Experts of a small language model.
Size: 12 layers, width 320, vocabulary 8192.
Below are experts of layer 5 (counted from 0) of a mixture-of-experts language model. Rows are named router (the router's row for the expert), up (a neuron's input weights, with its number) and show model dimensions 200-239. Each number is 50 + 15 x the weight over its row's rms, rounded and kept within 0 to 99.
After each expert's rows: "gets" lists some tokens that make up at least twice as much of what it gets as of all text. This comes from a sample of Wikipedia text that the model never trained on. Tokens count by the router's weight.

# expert 11
router:48 29 46 27 66 47 61 54 39 70 67 30 44 55 72 42 72 32 29 75 49 45 43 32 16 46 51 32 59 66 56 48 46 55 45 49 57 72 49 64
up0:33 33 37 55 41 32 40 38 68 96 41 50 38 55 47 19 37 54 50 35 48 59 34 65 50 98 41 62 40 45 65 67 36 51 42 61 41 18 27 34
up1:44 38 53 59 47 50 44 48 61 49 40 56 57 43 65 45 61 62 64 96 81 47 53 34 66 49 34 42 37 56 27 43 48 60 42 73 42 51 42 63
up2:27 30 63 24 36 67 81 51 73 45 67 55 36 53 68 61 38 52 52 41 52 60 63 45 57 66 68 46 36 34 64 54 32 51 23 40 62 57 43 45
up3:79 58 60 66 36 66 63 47 60 68 34 57 25 36 67 34 44 18 63 52 67 45 57 40 54 50 28 57 39 73 79 55 82 44 64 52 57 84 78 67
up4:46 55 34 51 36 66 24 59 64 23 53 52 61 76 46 56 29 49 48 29 43 27 57 73 53 55 51 35 39 48 50 35 34 32 32 18 45 74 60 41
up5:64 48 61 52 42 22 54 36 63 65 30 45 54 99 44 58 34 49 25 65 44 51 73 31 54 51 60 49 47 50 05 52 28 33 27 61 78 41 50 39
up6:71 56 12 52 34 55 46 24 60 59 66 63 37 41 36 42 59 76 77 77 22 63 62 40 73 57 42 22 63 51 36 54 74 51 31 59 30 30 87 83
up7:59 72 57 49 44 45 46 49 67 28 51 66 35 51 19 72 44 61 69 39 35 43 43 35 69 71 40 30 50 89 70 34 50 56 74 51 30 60 29 53
up8:67 75 56 72 52 31 51 54 77 48 78 51 24 70 59 34 57 53 69 46 43 46 57 44 45 42 59 99 72 53 43 49 66 57 39 52 43 40 03 30
up9:56 40 41 47 46 71 53 59 42 53 46 50 54 30 49 54 68 44 62 61 60 64 83 59 65 13 34 33 48 33 28 50 12 61 40 51 63 45 49 38
up10:81 44 47 42 45 21 54 71 81 67 48 70 53 49 62 34 48 60 43 58 68 44 48 60 59 68 47 50 53 57 35 44 66 40 29 25 23 86 58 64
up11:61 46 55 39 44 81 64 40 16 50 58 72 51 68 31 53 62 45 45 52 43 69 45 52 61 68 47 38 61 63 56 36 49 44 35 53 41 43 34 41
up12:52 45 40 47 69 53 48 38 65 58 37 49 19 63 39 34 58 47 79 71 71 62 23 28 82 55 44 54 65 61 40 51 68 45 63 51 69 30 61 30
up13:44 48 39 58 70 54 30 38 63 40 42 60 70 51 61 41 60 31 32 53 42 54 47 65 75 26 49 58 44 51 39 11 63 53 53 60 51 57 39 53
up14:70 34 37 48 79 56 49 43 51 54 32 54 60 22 55 43 43 66 37 42 29 49 37 32 78 47 58 66 48 30 61 50 69 39 47 69 78 61 49 37
up15:50 57 36 47 41 58 63 56 67 43 66 81 43 37 52 41 42 39 57 55 28 39 27 55 74 66 50 60 36 47 45 08 57 68 61 31 40 48 23 64
up16:71 50 43 65 40 21 34 48 44 12 58 13 51 73 34 33 42 72 31 42 41 56 38 28 51 81 52 42 53 50 47 40 75 52 45 43 57 74 39 47
up17:63 40 56 35 65 39 51 60 81 07 33 76 51 59 33 75 30 42 83 33 37 25 54 51 45 45 58 38 33 65 41 44 53 34 39 53 39 36 80 60
up18:70 50 38 31 26 43 37 44 50 62 45 51 68 66 28 76 44 61 33 12 33 85 41 57 60 48 41 68 75 39 67 56 37 44 32 52 62 44 45 49
gets: ".", " that", " The", " which", " it", " It"

# expert 6
router:42 50 47 36 44 38 56 72 41 71 40 47 57 71 50 35 42 53 37 59 78 60 46 10 48 38 38 29 47 59 38 59 68 29 46 55 80 28 71 65
up0:42 42 63 30 40 47 31 56 40 46 37 53 44 66 17 51 93 32 41 48 78 41 55 22 38 57 54 60 46 59 71 47 59 45 69 73 27 24 39 66
up1:48 56 43 42 53 50 45 62 54 48 33 34 28 56 41 49 26 03 46 20 50 33 68 27 51 33 68 33 57 45 52 56 45 39 33 60 62 45 23 39
up2:72 81 46 37 37 59 53 23 50 51 65 55 56 54 58 46 20 38 63 88 57 42 39 60 54 29 46 39 64 68 62 35 30 39 74 33 51 64 63 85
up3:92 41 66 52 54 44 35 33 35 64 84 37 33 38 68 35 33 42 65 36 66 54 45 61 51 37 59 57 51 62 46 47 34 37 50 28 43 54 51 23
up4:65 37 61 48 27 48 47 51 48 51 54 85 34 38 64 59 12 40 74 42 44 50 41 38 47 80 38 46 73 58 34 43 47 70 40 50 43 35 54 29
up5:63 19 55 25 55 58 77 31 48 53 63 47 48 63 48 76 67 35 84 40 63 41 64 50 45 39 60 51 47 45 47 73 74 59 52 47 39 41 56 58
up6:47 13 58 20 45 42 46 66 13 62 39 64 32 85 65 76 58 63 49 56 52 50 54 37 53 55 54 32 40 61 38 23 61 53 48 42 53 32 38 57
up7:38 43 58 41 57 50 47 38 40 05 35 61 70 57 24 63 63 39 54 60 61 70 46 65 99 27 71 42 59 32 32 55 58 43 46 76 72 52 64 48
up8:59 45 53 27 23 46 58 68 89 54 17 59 40 59 40 48 27 37 43 57 64 41 53 57 53 40 40 43 54 48 38 49 49 62 68 40 37 42 69 70
up9:64 37 39 35 51 34 68 72 57 61 58 63 63 69 45 38 38 48 59 63 52 62 63 60 67 55 72 62 40 53 37 33 41 29 53 60 78 69 64 63
up10:63 56 57 77 43 67 49 33 74 68 23 62 60 35 35 48 34 77 62 27 51 58 55 54 66 79 49 43 61 31 36 36 69 48 66 54 59 40 58 49
up11:27 34 30 30 76 61 52 43 37 52 78 38 70 35 32 86 30 45 45 68 48 65 68 48 33 08 52 48 51 48 53 38 50 29 61 42 53 34 80 51
up12:19 46 61 54 40 48 57 46 31 55 68 48 65 54 92 61 35 36 46 77 49 45 80 62 82 44 47 55 68 43 52 27 44 45 29 43 50 71 50 13
up13:44 70 66 36 38 64 60 54 61 56 28 20 44 80 37 50 42 51 60 82 66 44 23 41 04 60 61 44 46 73 47 37 66 25 29 37 17 19 39 53
up14:24 34 45 12 49 43 68 66 25 57 48 30 32 53 41 45 49 62 75 57 75 18 44 55 53 45 53 45 73 46 40 51 68 63 07 66 32 42 52 44
up15:64 80 53 49 37 49 41 31 37 48 41 69 45 57 68 46 11 58 55 38 36 40 68 39 48 43 34 59 42 67 76 72 60 55 60 25 59 23 83 28
up16:40 62 63 16 63 43 57 50 52 68 73 55 46 57 46 35 42 39 41 48 24 54 68 45 59 74 61 67 56 64 66 27 50 64 32 60 59 56 66 58
up17:32 49 22 65 22 62 31 33 65 30 77 71 29 61 57 45 60 40 79 49 29 56 25 34 67 23 43 53 55 20 48 61 26 47 20 66 53 42 78 52
up18:54 68 35 47 59 51 53 65 71 45 63 60 48 34 44 66 78 46 51 52 32 38 54 31 39 72 77 62 44 51 58 67 34 43 40 49 72 52 59 86
gets: " of", " in", " a", ":", " from", " the"

# expert 19
router:52 58 49 49 39 40 45 55 59 59 65 39 78 51 44 57 51 65 57 43 35 59 61 59 46 28 47 50 45 46 55 15 49 25 51 69 48 45 45 39
up0:62 36 56 24 54 33 51 20 42 69 57 52 22 57 27 61 48 54 37 32 50 49 40 61 68 52 14 22 45 52 61 28 54 45 44 63 39 38 50 45
up1:62 35 26 46 40 84 43 68 74 71 63 50 42 68 47 52 51 73 40 21 44 81 78 50 47 46 47 65 49 41 61 44 15 63 42 65 49 34 57 47
up2:73 63 36 35 33 32 58 43 61 53 46 23 40 49 59 47 69 41 67 64 31 63 56 53 45 28 45 11 27 40 55 40 64 62 46 50 63 63 38 18
up3:54 51 24 41 42 54 31 37 50 40 18 63 49 50 19 58 48 31 41 28 62 51 54 28 72 28 24 51 43 30 43 49 47 25 67 41 98 28 31 42
up4:31 38 44 55 37 69 21 62 90 56 42 47 65 66 41 46 46 60 53 50 21 67 51 66 44 34 11 44 33 57 65 68 51 47 47 48 44 84 57 39
up5:61 23 70 91 50 40 63 52 37 39 72 31 56 55 35 37 52 47 52 66 53 37 48 46 50 48 46 48 57 40 45 55 20 56 48 36 88 25 68 51
up6:72 77 52 67 41 47 35 48 50 63 82 43 35 42 36 56 42 95 49 46 53 45 55 46 52 50 71 45 44 51 50 51 37 47 80 77 49 52 46 45
up7:44 58 38 69 47 50 76 42 72 74 48 45 67 65 35 16 46 39 36 47 43 67 39 51 56 35 51 43 42 33 60 60 56 43 31 33 52 65 49 46
up8:41 49 31 44 33 21 58 46 78 40 68 30 53 26 58 64 51 58 60 60 55 53 46 52 46 59 18 33 57 54 47 74 42 35 25 79 37 47 50 46
up9:69 28 40 68 44 70 53 49 24 23 55 59 13 40 36 68 48 56 41 56 68 45 65 52 57 34 49 48 52 66 57 42 65 63 81 50 61 48 27 61
up10:33 58 47 44 58 02 60 23 45 32 34 69 54 51 49 36 72 67 59 59 50 56 33 60 58 62 48 31 54 46 54 56 36 60 66 62 19 42 42 61
up11:66 56 66 67 26 41 49 39 81 32 52 60 52 51 54 63 17 58 29 40 43 39 62 54 47 43 37 42 17 41 38 19 41 75 49 70 44 48 35 59
up12:57 37 69 53 60 40 56 49 53 43 34 63 24 38 36 50 14 53 76 45 51 49 70 53 52 51 44 45 34 55 48 29 44 47 50 63 57 44 69 65
up13:14 58 80 44 63 54 40 54 27 46 38 48 61 75 39 33 47 42 57 56 61 34 36 41 46 42 41 58 51 20 32 36 60 35 65 34 42 51 40 70
up14:30 50 68 45 70 72 36 62 41 40 52 32 64 63 69 27 48 69 95 36 63 49 27 46 38 56 45 45 55 53 42 52 57 60 22 52 16 66 38 31
up15:69 69 52 48 26 60 70 55 56 49 19 24 28 58 62 70 29 31 57 20 61 63 47 52 60 38 32 73 55 22 38 74 51 41 39 57 58 54 45 47
up16:35 43 80 31 18 58 41 79 62 32 64 47 49 46 47 34 80 74 51 47 72 35 38 54 44 46 15 51 40 39 59 47 41 47 40 53 74 64 55 84
up17:48 58 58 63 33 47 47 31 61 44 30 50 57 29 36 47 53 56 40 76 62 60 40 57 68 70 30 45 41 28 38 24 42 49 57 56 44 47 54 56
up18:63 42 49 46 45 61 54 52 38 34 56 63 51 63 69 49 40 40 09 60 43 43 49 43 45 15 56 65 70 64 68 67 03 67 31 62 49 49 57 59
gets: "0", "5", "3", "4", "8", "1"

# expert 9
router:51 35 45 48 87 50 32 68 38 25 52 43 45 25 38 29 43 52 25 58 69 46 62 47 69 65 37 32 54 23 50 63 27 34 24 39 58 34 64 47
up0:28 32 35 56 63 40 58 20 51 64 65 77 27 39 43 71 24 51 50 77 46 60 43 68 47 31 22 39 37 64 57 60 54 40 54 50 60 45 64 62
up1:68 67 41 37 53 55 53 45 34 32 58 84 59 28 63 41 77 53 83 43 63 50 43 68 66 70 70 63 46 24 64 60 53 47 45 59 85 58 56 60
up2:61 60 59 44 51 50 62 49 84 49 40 52 56 73 50 48 79 65 55 47 50 47 19 40 45 50 39 68 22 39 44 36 37 80 31 42 66 42 56 44
up3:31 23 56 69 38 59 68 28 49 45 63 28 20 54 60 37 52 40 45 29 09 55 46 54 51 32 39 77 57 29 52 55 16 55 82 38 45 31 49 28
up4:53 48 47 27 48 34 32 55 46 68 30 46 58 64 46 56 46 65 44 61 48 38 26 61 59 35 35 33 55 29 15 38 63 43 45 33 32 40 53 39
up5:35 36 38 68 52 46 56 50 34 44 47 40 67 23 26 45 52 53 50 39 23 59 49 79 57 58 48 39 39 28 74 72 31 41 64 69 38 29 19 15
up6:50 62 24 51 64 35 12 84 88 66 20 48 40 50 50 66 49 55 41 36 49 52 36 55 46 48 64 62 35 30 44 46 52 67 63 43 49 17 53 41
up7:35 23 66 43 43 37 41 52 59 46 43 47 56 49 55 69 38 77 35 56 61 40 48 56 45 22 11 45 34 54 35 66 73 49 52 31 55 53 49 69
up8:46 53 32 29 48 49 59 42 43 48 54 43 61 62 36 47 10 65 49 48 44 69 37 42 39 50 46 45 53 44 45 50 61 57 41 58 53 41 66 29
up9:72 47 37 41 50 63 48 19 30 61 31 85 81 47 61 60 50 35 65 37 21 37 65 24 50 60 81 50 65 26 86 56 41 19 59 55 49 50 39 38
up10:57 69 59 48 34 59 51 72 60 52 46 45 15 46 34 52 40 39 48 48 63 76 31 62 62 46 40 42 37 28 49 79 65 41 36 36 40 48 50 31
up11:62 20 54 41 13 62 51 44 54 35 90 53 36 70 78 33 42 61 52 31 57 63 53 19 43 58 52 69 34 42 32 27 45 45 48 66 46 16 60 66
up12:60 57 35 48 38 53 50 52 45 09 47 70 42 56 51 45 42 45 59 45 53 38 80 34 39 37 44 37 58 25 77 05 70 42 31 39 23 64 55 60
up13:14 39 10 54 54 53 33 54 36 64 71 41 32 46 37 56 81 60 69 47 70 26 49 54 55 52 66 73 79 36 61 69 35 34 57 37 36 42 55 33
up14:46 40 54 38 33 49 48 73 68 53 53 64 40 48 52 62 52 28 51 48 61 61 66 29 36 54 37 49 40 72 49 29 59 53 64 34 22 40 45 59
up15:67 22 27 54 77 45 58 44 54 48 54 68 55 52 39 55 39 35 54 58 44 37 34 43 61 68 43 84 54 51 64 64 53 48 74 59 58 44 52 55
up16:59 40 52 57 49 26 48 49 64 62 50 60 68 59 36 56 50 58 43 69 54 34 58 57 66 33 30 46 67 42 54 55 42 50 40 50 38 55 33 33
up17:42 61 38 62 44 54 81 68 66 43 52 38 64 27 76 62 35 78 54 49 63 73 60 67 65 41 46 45 63 55 67 53 66 40 61 42 38 52 71 62
up18:36 33 79 54 59 41 65 60 69 57 52 50 50 41 51 50 55 73 43 34 78 34 50 25 72 39 65 36 20 49 37 60 40 36 48 58 33 38 45 25
gets: "ed", " was", "ly", "ing", " also", " is"

# expert 15
router:51 53 56 34 37 40 60 64 17 37 36 53 62 45 09 48 53 58 49 39 53 55 49 39 99 44 28 21 45 32 39 58 42 31 50 52 46 27 52 55
up0:63 36 69 50 20 46 50 31 35 36 54 30 46 15 57 60 53 56 62 48 46 48 64 55 31 29 62 39 49 36 61 53 66 65 50 59 77 24 42 38
up1:49 44 49 46 24 48 54 43 45 49 38 48 19 47 49 62 60 16 80 31 42 60 31 48 45 47 50 42 57 36 76 42 65 47 34 48 46 31 40 50
up2:60 73 67 20 52 40 22 37 31 49 33 41 42 35 44 59 72 78 18 56 44 63 38 41 77 19 37 69 40 52 50 26 41 55 49 55 50 35 53 59
up3:46 44 51 78 43 68 42 34 42 54 24 66 53 58 51 70 60 26 39 41 50 65 76 15 24 59 34 62 63 42 63 40 70 50 60 56 48 50 45 61
up4:70 42 67 44 35 46 60 34 40 63 96 45 53 42 48 53 30 65 59 13 18 61 37 63 43 29 44 48 63 49 59 55 43 52 57 45 65 51 73 57
up5:14 32 59 46 32 28 16 44 42 56 57 33 81 34 51 49 59 66 59 51 68 49 67 22 50 51 69 70 30 30 62 34 46 35 68 60 73 31 38 62
up6:54 47 45 53 30 58 70 31 17 49 61 81 57 45 52 76 39 58 51 23 56 59 49 82 40 44 44 45 65 37 44 38 30 79 83 54 03 13 60 56
up7:49 51 65 49 81 47 12 40 51 37 49 65 46 49 32 67 41 64 62 37 69 46 64 49 26 35 48 68 35 30 49 54 59 59 46 33 53 66 44 10
up8:24 53 40 59 71 47 62 70 58 42 62 70 31 62 58 65 49 66 38 64 53 17 46 40 39 69 36 20 52 46 48 13 50 71 73 26 80 61 32 50
up9:67 58 50 68 51 58 46 63 31 56 71 72 73 28 55 58 54 63 26 49 21 35 58 78 32 57 49 46 40 55 46 54 30 56 55 46 27 55 67 43
up10:55 53 66 55 42 52 41 40 46 60 51 87 51 65 47 35 54 52 55 66 50 57 65 49 56 56 51 55 51 53 56 32 45 39 66 50 50 59 32 42
up11:51 43 48 43 81 72 43 69 48 58 63 52 52 49 56 57 51 61 73 17 63 57 42 43 41 66 43 57 36 23 54 47 63 61 26 47 44 38 48 65
up12:23 51 68 68 35 51 59 62 34 58 43 40 53 47 60 81 64 33 57 52 93 51 40 58 69 50 70 82 49 36 70 54 66 64 58 37 59 44 66 49
up13:50 50 42 57 15 61 23 61 48 45 16 60 59 45 46 41 42 65 31 77 54 56 21 42 60 43 61 63 52 58 56 43 65 61 12 59 39 59 79 31
up14:61 49 46 48 53 48 82 46 67 79 59 47 35 78 44 54 36 32 46 60 62 55 42 62 58 43 41 20 75 48 43 66 71 40 63 42 63 73 40 67
up15:27 57 29 52 62 49 60 23 70 29 39 41 53 61 55 56 62 35 60 44 29 33 44 59 53 67 45 54 20 30 40 35 69 47 68 41 55 15 52 54
up16:51 32 62 39 38 49 76 55 51 56 28 55 31 53 60 65 44 80 44 62 42 49 66 52 50 54 49 53 47 56 77 48 59 49 18 36 70 37 72 58
up17:62 56 21 38 41 58 47 25 52 50 64 47 17 58 58 60 58 55 76 58 28 67 27 33 36 40 61 31 81 34 63 71 40 61 47 53 29 50 55 60
up18:48 52 62 64 63 31 49 43 42 54 55 49 25 55 55 29 45 36 57 65 38 46 38 59 76 54 59 51 51 78 52 67 60 38 36 43 57 37 27 58
gets: " to", " in", " for", " by", " on", " as"

# expert 3
router:40 60 65 56 55 39 37 76 26 24 43 31 66 27 59 50 67 49 35 20 50 32 42 12 66 63 46 39 73 23 64 26 65 48 45 38 51 41 34 64
up0:66 44 68 36 76 43 73 41 47 25 55 60 59 49 55 58 52 47 68 46 50 63 65 55 48 83 55 46 50 84 30 48 81 67 58 59 67 36 42 40
up1:60 46 65 25 72 45 53 22 62 64 58 31 61 50 47 45 41 48 39 55 59 57 24 42 67 55 91 56 72 42 64 57 57 52 52 46 43 48 44 48
up2:52 55 43 52 52 39 24 62 49 56 65 25 63 41 49 44 38 54 43 22 37 36 37 50 49 38 41 63 59 57 60 48 54 42 49 62 49 67 63 55
up3:66 42 69 60 53 73 69 55 73 72 68 43 35 68 42 49 42 47 64 55 56 61 41 14 68 51 45 56 75 57 38 71 48 65 74 32 77 56 22 37
up4:49 13 30 44 58 54 71 48 09 60 25 47 35 34 77 49 63 53 36 47 54 38 53 34 31 39 70 63 53 50 75 57 42 53 41 46 21 72 19 70
up5:57 51 81 49 36 32 42 64 44 62 58 60 30 55 51 44 65 77 62 38 62 52 53 42 52 79 68 58 37 51 55 37 41 48 66 70 26 22 69 41
up6:48 50 31 47 49 05 80 54 63 51 30 72 40 22 44 70 62 60 39 52 51 66 52 41 95 47 58 37 74 43 29 45 53 13 64 71 43 52 70 70
up7:33 36 44 52 58 57 39 70 31 55 45 51 37 43 42 44 40 60 43 61 65 91 76 42 61 37 38 19 40 58 56 79 12 56 31 72 56 54 40 66
up8:39 58 57 71 43 56 49 49 69 54 64 53 50 35 62 18 45 46 53 53 35 52 59 67 45 57 50 88 45 54 57 56 23 45 54 50 38 61 45 35
up9:37 30 52 53 85 59 54 43 64 40 42 46 55 47 36 35 62 64 54 31 66 56 55 44 41 76 23 70 55 55 62 73 83 63 33 59 80 49 46 63
up10:66 22 57 64 46 86 48 52 54 36 52 30 15 62 48 58 14 55 44 54 46 65 75 54 46 31 29 61 63 51 56 62 45 46 30 60 72 49 75 37
up11:56 44 47 50 44 51 27 52 32 66 38 81 69 46 67 36 51 29 44 50 71 69 30 61 44 59 47 52 68 44 18 56 39 45 46 57 33 45 54 54
up12:39 84 66 73 30 48 49 37 40 56 49 41 52 34 44 62 49 32 28 53 49 44 63 71 56 31 67 54 48 73 58 48 58 44 74 29 27 50 65 73
up13:60 34 54 37 37 70 36 55 43 73 64 56 53 49 32 32 59 54 53 42 48 59 48 25 22 39 78 46 41 43 65 85 54 40 57 39 18 41 60 56
up14:52 52 61 86 32 55 46 58 33 37 60 69 29 50 81 44 45 44 41 44 51 69 68 27 45 35 64 69 56 52 52 56 39 25 51 52 35 49 61 57
up15:52 44 50 25 43 41 38 57 56 56 44 79 60 65 43 42 51 60 55 59 42 51 40 55 54 39 65 33 56 58 61 30 51 58 16 77 74 57 74 71
up16:44 41 38 58 50 57 12 31 47 53 56 42 62 47 56 14 62 67 34 63 58 63 47 67 59 76 57 63 44 34 56 27 47 37 46 53 39 62 51 76
up17:47 75 42 36 48 16 14 63 49 53 49 60 54 58 65 53 35 73 75 75 49 40 54 42 37 46 14 34 31 35 34 64 51 67 32 38 34 53 20 63
up18:64 49 47 72 43 74 42 66 48 55 54 61 72 42 50 59 59 36 69 59 54 71 61 50 56 42 53 73 62 49 44 54 69 62 62 52 23 40 63 54
gets: " ", " |", " f", "s", " F", " p"

# expert 7
router:50 75 43 70 51 75 41 59 51 28 49 54 32 38 65 66 51 54 41 53 53 75 66 69 71 56 46 64 69 47 29 51 66 69 49 72 73 45 14 22
up0:65 33 55 46 45 65 42 68 55 49 38 65 45 30 68 43 40 00 55 44 70 44 43 44 53 40 62 42 60 52 26 36 42 40 36 39 89 35 36 27
up1:39 61 74 58 65 49 71 63 54 38 51 55 40 66 44 53 62 34 36 43 56 62 16 59 70 44 66 31 58 44 54 83 55 37 86 32 52 17 65 39
up2:45 44 60 71 25 54 58 36 46 63 53 35 42 73 63 38 73 86 39 47 31 56 71 33 82 49 43 60 59 54 54 41 56 50 59 31 54 53 70 79
up3:44 64 38 47 56 73 41 58 44 63 69 50 62 33 84 57 88 54 40 78 38 38 25 37 47 39 56 47 62 49 39 51 62 61 63 54 32 35 33 60
up4:88 60 49 42 62 42 46 35 36 34 30 65 24 70 61 72 42 66 27 08 25 41 41 22 78 67 45 54 50 51 40 48 28 55 59 45 54 50 66 59
up5:50 28 36 42 53 53 81 65 71 44 34 55 35 52 61 61 51 48 76 46 07 32 59 64 67 48 58 43 39 66 41 51 50 90 61 30 42 42 61 64
up6:64 42 36 48 52 82 57 60 62 69 06 51 63 63 32 32 57 68 43 64 42 64 62 37 51 77 44 61 48 68 41 47 44 81 47 48 55 38 59 58
up7:47 52 30 56 43 51 48 61 26 61 63 46 29 75 56 64 50 64 55 51 59 48 28 62 56 38 53 43 69 62 54 77 46 44 67 74 74 44 53 90
up8:28 16 40 66 43 49 77 60 44 71 44 29 36 32 40 55 49 51 64 63 23 32 50 76 43 42 40 63 57 45 53 56 57 50 52 71 15 47 46 37
up9:60 63 47 35 35 46 48 30 63 37 56 60 64 50 45 58 58 52 55 64 50 67 22 59 69 18 63 51 58 42 53 50 60 57 51 22 61 59 44 46
up10:35 32 40 20 60 36 59 54 52 48 58 46 43 47 42 40 53 47 55 48 51 60 52 73 65 48 48 41 27 76 47 26 35 40 35 60 74 50 35 69
up11:31 59 45 47 16 60 54 71 50 59 66 48 34 50 45 69 70 41 57 59 36 53 45 44 49 65 49 36 60 55 64 44 64 36 35 43 71 71 39 41
up12:35 44 18 30 53 49 71 56 61 41 59 58 70 76 45 50 47 22 67 32 61 52 57 64 76 89 67 76 36 30 38 51 43 60 47 54 36 70 78 29
up13:78 70 32 40 42 20 66 72 48 51 45 57 65 49 45 46 36 37 64 65 46 68 63 34 60 43 41 40 49 52 52 26 57 48 65 42 48 58 39 52
up14:74 35 49 30 45 58 20 51 73 47 85 21 49 57 41 58 50 60 64 61 43 21 72 59 65 39 59 41 70 74 56 56 47 63 43 81 60 29 51 40
up15:72 40 54 60 84 49 48 59 36 59 68 35 47 40 30 53 52 58 56 51 81 84 43 27 41 53 53 58 31 58 50 50 39 52 30 43 46 43 52 30
up16:28 21 55 75 46 37 56 54 49 53 55 40 44 52 43 24 62 60 78 45 63 44 58 26 60 54 57 39 23 44 68 74 46 37 58 53 59 69 27 56
up17:70 07 41 40 16 54 47 42 67 61 82 32 21 58 28 61 28 17 83 70 50 37 62 49 34 64 57 58 42 36 47 25 55 40 26 51 45 45 61 44
up18:50 51 27 67 43 40 71 65 80 35 24 60 49 64 29 45 50 56 40 29 62 62 37 26 55 67 70 57 41 60 66 32 41 52 62 55 48 63 29 58
gets: " ", "1", "2", "9", " –", " February"

# expert 22
router:49 16 59 66 71 46 44 64 35 65 64 51 68 45 46 40 64 77 35 42 70 85 43 17 47 52 43 52 45 55 55 47 46 56 61 56 46 73 36 43
up0:52 51 57 53 49 30 50 80 45 41 54 36 49 77 40 46 39 62 16 49 66 50 63 59 57 69 61 49 54 44 52 80 55 47 63 43 60 57 36 51
up1:61 55 67 59 54 44 50 56 52 51 52 33 57 38 47 79 69 70 49 66 16 29 65 40 63 49 52 65 32 40 60 50 26 46 57 32 74 34 57 45
up2:62 64 63 27 72 46 66 26 45 84 70 35 52 37 52 59 95 50 62 56 30 52 54 19 74 22 83 63 56 39 40 55 40 34 68 29 56 60 64 54
up3:39 57 34 73 65 66 23 69 53 52 32 49 51 53 40 54 26 70 34 18 57 58 63 42 73 54 47 52 49 85 31 77 46 62 57 52 60 70 74 47
up4:17 97 26 51 58 57 62 46 57 99 76 46 42 33 60 21 35 44 16 41 44 46 46 67 63 35 59 44 49 37 50 81 20 58 19 65 23 42 61 62
up5:51 40 66 64 76 47 92 78 34 79 76 54 16 51 44 48 53 46 44 32 51 49 58 20 54 61 55 44 54 62 29 41 22 68 53 50 47 46 47 55
up6:26 66 35 43 36 63 60 64 45 55 48 42 39 37 42 71 36 61 36 10 45 66 74 47 55 61 67 72 49 22 49 37 76 59 28 69 64 25 24 60
up7:59 45 76 48 81 57 66 47 52 49 83 44 55 45 52 46 59 63 40 81 91 72 35 25 76 15 44 08 51 48 36 46 53 55 52 57 22 60 26 39
up8:44 47 52 42 37 42 39 61 49 43 67 60 62 33 53 77 36 53 64 49 49 53 41 47 56 10 66 61 45 80 21 23 34 47 25 38 78 70 53 29
up9:50 29 53 48 49 54 65 55 65 54 48 61 45 46 53 60 48 42 68 48 43 93 47 40 65 43 56 39 31 33 57 55 52 53 74 75 50 56 52 12
up10:47 42 30 42 73 19 37 59 46 48 41 47 74 35 54 24 64 67 59 61 35 47 53 53 58 38 41 45 68 32 74 52 44 28 49 59 54 45 67 31
up11:55 49 25 54 32 84 68 63 43 59 61 63 34 58 38 48 27 42 31 51 59 69 61 55 34 46 34 31 37 94 40 56 53 58 43 48 50 73 47 50
up12:22 66 38 51 45 67 65 52 33 58 38 40 55 33 81 24 58 55 48 55 52 37 67 41 48 50 24 39 45 15 25 55 54 34 35 37 51 71 52 52
up13:32 43 55 44 41 51 50 50 42 77 66 69 45 22 57 63 55 50 36 29 48 55 52 26 25 43 45 35 43 28 70 35 61 42 47 67 30 55 87 41
up14:64 54 46 57 62 55 65 43 38 51 49 54 38 52 60 62 41 50 35 38 56 59 43 32 71 28 36 76 66 34 47 91 45 44 24 70 51 66 66 50
up15:72 48 45 57 77 29 35 80 37 22 58 12 58 57 49 43 56 40 71 48 76 54 54 51 42 63 31 63 27 34 55 48 59 48 46 37 56 33 69 67
up16:54 36 64 57 52 38 65 34 50 16 70 61 66 52 64 28 44 41 63 55 76 31 75 39 63 43 56 45 63 66 65 49 47 59 74 27 48 51 54 61
up17:49 33 59 67 55 43 49 57 66 41 56 39 82 59 62 83 58 79 61 32 49 43 58 53 35 37 54 56 37 53 35 46 56 40 58 79 39 57 57 47
up18:53 62 66 33 33 61 54 50 34 67 45 17 27 29 72 31 47 75 57 53 68 74 62 53 37 52 61 45 40 41 44 75 40 84 72 46 53 53 30 51
gets: " the", " The", "The", "9", " United", " its"